From a checkpoint of a small mixture-of-experts model trained on Wikipedia: 144 SwiGLU neurons an expert, 579M tokens.
Below are experts of layer 6 (counted from 0) of a mixture-of-experts language model. Rows are named router (the router's row for the expert) and show model dimensions 256-383. Each number is 128 + 24 x the weight over its row's rms, rounded and kept within 0 to 255. Numbers have three digits each.
Before each expert's rows: a language model's description of what the expert responds to. This comes from a sample of Wikipedia text that the model never trained on.

# expert 3
Description: Pieces of proper names and acronyms, often right after a capital letter, such as P-ty Ltd, G-win-nett, Ber-g-man, codes like BC, US.
router:139115161102143110167160138129134141158121121094130163128143134155118092149141110148105103126118121130113166121164115157102139139171098143140106117126141159115150128112154126136108145149153137125122086130170127120067140075139094130155123083122117142127112142161127113152139099130148155116162134098118132146128164116108147151140117146171127146122103124117153126125124184129087125110127

# expert 20
Description: Pronouns he, she, it, they and verbs was, is, been, as in "found it difficult" or "when he was".
router:110103097134105077141092139125150145105133193136131157123149141160116077139162102124100083125124091156107134116121146173096168148154127133130094151132130092083118102114141129121132158134193138128127078101153102133117169122147129117152170104107103155124085129143133102151133119163163142111124131147106088139129117092119209120168154124126125121152054121145131139081135132109129106099163

# expert 18
Description: Unit symbols and brackets after numbers in data, such as km, ft, °, %, the ( before conversions, and + in goal-difference tables.
router:097100180088140111174112156140150145131088138142102138133099144136090100144141112157099097150133080173100125109119131165101148161151126144124065113193135146084118087110109160142113165129128154130109087141179153123119134101120079127133127135120116154132130098123089114123166076157171126130142118087098118118140134105131166122133136164171193139182122113160081138116143122148128116068181

# expert 9
Description: Paragraph breaks after headings like "= Degahi =", plus line ends, closing parentheses, periods and birth years in parentheses.
router:122100140165128146130132167135136108100118127131138125105097121111101104199123063109112108167149111140097155161131127117099152142123120147149114123178076171117122125147159157140113171123163151121128111154145121145100157143114109178116145082116099144102131131150177125176132106134136152108133101129132145135141130108140165123152137131139124173138103135156098155112128112130148112122150

# expert 5
Description: Field names and their word pieces in infobox lists, such as Location, Born, County, Coordinates, District, Preceded by, Maxim-um speed.
router:111098157139165135146111118128147144101075140138107161102095155120116091170177085142101110174135110147118190124153109137092163143151118141130088112141133143114124103100162108152125160110128156132103123122153113162118157124125121126136168065081129149097136107135126128163159104160135167122147095122129083116108144130167146136130115137130128096140123116132071134121159135150119133120192

# expert 4
Description: Verbs right after a subject, mostly has, have, had, would, be, used, made, as in "Researchers have identified", "She has".
router:080102134148123121131139116147142157117099146116129148129131107125127132145139106120142101158133076139107141111122111150073164136178116154123099140180119158107125092127145136134157168136116153113101080129183128118118163131132119191132138117110125161137125109145134116143157113166168180150152151126156126166157132122138223098153137147131159123160085116151127109132166136119103119097146

# expert 15
Description: Word pieces inside infobox and politics text, such as D-ome-stic, P-ole position, Incorpora-ted, plus Republican, Democratic, politician, Succeeded.
router:098110160136139130155128157128114146107089114112105161113121137132081086160168074140118111161111124159131163120156124140084137141100087191098115131159128124131141127095145127125133140132128168116104114140141125125125123088182114113127160102139101094074106123119127114156129090122133128117162084105093093137110163147118152094104167122160106118159082105158121126084129171128106132115146

# expert 13
Description: Mostly "the" and other articles and prepositions before named teams, institutions and titles, such as for the Pittsburgh Pirates, from the University.
router:141117162114122076152126122138132136136097127108116139123133152114122105131153111125124122102165098139096129090141118135108138195116061154157082122150114128088111083103136138141146149137148203132142101095133155097109142115121125195148127115152137129110099115133101094117132101169167160151135158094120141174137178144139113148138111113120150133143104095139129152102118120116112122104143

# expert 10
Description: Dashes opening taxonomy list lines like Kingdom, Phylum, Class, plus century, War, and year or number pieces like 184, 1990s.
router:091088131135107115122117135131114111136107125142104130112131121148085126145131117148100078123188123137105150131123097125111163110141104149125096117155094146095145115116124119129125152087147144101143107183123113093099128136161119132102103120091116150117126131196150092125145108128160170141159123113144120114145150107126169150115185108131112131169115166145104126117139123123128104081138

# expert 2
Description: Single letters and short pieces inside foreign place and personal names, such as Bø-n, Min-h, Ki-el, plus words like dark, light, Earth.
router:126094129124120115149180106140152165127112145117100138111114157139128118123160068121133095118168083113115143156129108168100164119118065144114077108152082112086131112103109158139117145129138136094122111126130136101090125125167100157152144096125124143100117123147110113138131105151155148155181099125130145160127115100176124167110124128126182124132087145157145124123162102101129116106156

# expert 19
Description: Pieces of French, Spanish and Dutch names and places in lists and tables, such as de, Paris, France, Thé-â-tre, Lou-isi-ana.
router:098079153147116125154152130149132120106121146120118153131146159187081115139136112102098130148176090122055148121101110151104164147100060140113124145163161114080149125099112155175111173109106133112110103126177135134106103114121084126139104082180135157125093146165103125130157115145164130116160115116113117133105126119173143157109133135148160118164073158151095182095123139137112135117113

# expert 1
Description: Word pieces inside or after prefixes in review and media prose, such as un-com-fortable, sim-ult-aneously, back-st-age, prep, decl.
router:105105143139117116128148143127118134157142142137117135132141119155126111133154110136090123081122122146087134164148163134088160104106127114112105151151117094105128089125131130137134136125138135127119137115172139111105157093103138160094138136109125106129110108155115138127134132143134159116132096109142129133124136186126131153126164131164132149155107145160140112143104120141110078106115

# expert 21
Description: Inner pieces and endings of personal and place names, such as -burg, -kov, -ville, -sson, Schwarzen-eg-ger, Janus-z.
router:115096131140120084172167170143156135099120118118118151142098111117105114166183109147120122102172089155069189093127126166132146139124102171116110132132148112079158086097154140139138184156137151116122107104165115131119178082137130152140091129149091142139110092141137122131185088137135153149132105139159139103126165109123131196109172112114138127151098123114159145139130182112085132135146

# expert 8
Description: Mid-name syllables in Japanese, Chinese, Indian and other non-English names, such as Shin-ya, Abhi-ji-t, Nag-aku-bo, and Thai script bytes.
router:115126133122152132134128136173140129148131131143110167100143112179110099136146105175123108128196108139125157154115100149097168130140121174093100146152152104107145097149153115163110184131155139112160138122135138111127189105160124142123138137120076136122076144175136145147139121170142136120144109097145161141119134133092122142134115142104156108146112110132126157107153165130108106111162

# expert 6
Description: Pieces of Indian, Pakistani and Tamil names and places, such as Vis-wan-athan, Mah-ade-van, Malaya-lam, and table-cell pipe characters.
router:141112152155119102137112171152149162150120130142121159107143136167108077158168092160144123138151090132139178153103123149108126132146136150116097148148153108120171155120124126158152162109141125146164142141135143118127166066151108129127128132120100155068128134141127156142137101176157142116155099090096140122100119091076130136116116150110139139148122113146156135118164129117119102111173

# expert 12
Description: Function words such as of, and, in, the, and possessives his, her, their, its, or 's, as in "written his own music".
router:115100188154148106154100121142124136133117167137098117123155146138120105155138102139085095123110121123134155117132149166105135098143033182133112128143151145080143129094134175134104152125132166114115085153108113075111142102118100128125139126078121135111141112138134125142151074124129174128149122127141086091093130145146165110161120127126142170152067108103193144150142117116088116079158

# expert 7
Description: Word endings and terms in biological classification, such as the -ae of family names like Curculionidae, species, genus, disease.
router:150142098137108127132136130152126168149088093159166107125136121167079094136131111119113093123144110118114143145126139134102149127122095179116090121135113108118158110117150134118125166160153132134128116098136118086096157124098080138119130127115129138102150100126109077136124085110146156128131135115094090166147142094137118132114156151134155133173132151103115143147182136136131131064141

# expert 22
Description: Sentence-final periods, especially after quotes, paragraph and line breaks, heading equals signs, opening quotes, and clause starters like However, although.
router:080071131152110146140135126154157125176146147109111118129158136182096123151145084149097114093145084161090137140117121158130147153134089145107111130146098090103123115101171169169149153130192180121100094141141111102082141102095133114099158135136083108129140121162143119156140114148141147098145130124090118135133130148153195138139153122103171124108104140150140146126170127132108133111193

# expert 11
Description: Pipes opening table rows in chart and discography tables, list dashes, and release words such as titled, Released, directed, Nominated.
router:119121158160141118176168161117128122136123157106121135142150153127118095149153082121095104097146118125098157169144186138103156113159113172147107159136139145116113092096146117175152152144128174117111075150151107132118105117116099136136151091167133142111142116135135121165120118140136130146151129145124084110132164142132145114132144140161174164133102132134116132120132127119100094091155

# expert 14
Description: Words naming sports events and rankings, such as season, Cup, Championship, League, round, tournament, usually after the or World.
router:101123157131111135139177115149184119114121159113138147131139154151119114114153108092100135097132113125091129099132090155071138139137082134098097116145152111108137083110121141155131160131154160091144094135186138102113167095129123151112108086167076165119119141150140107148132086162131152098164126112126104143114146133148144117133173163134149097144112106139176153134143134128120065080157

# expert 0
Description: Short syllable pieces inside common English words, often technical ones, such as ve-no-us, per-ha-ps, cita-ti-on, colon-y.
router:133107141141117111183126150136113125138131146143146154191142133164121110112142136194103093144152094162078176147111128152106158136144099144144119152172082094109141091129139119143152158139142142103143125125178086091116139118118122117133136118112136121102153116144128123129161075099144132083142110068133116142129136147101135158105108125127119127137102162116105142117151157143127103112117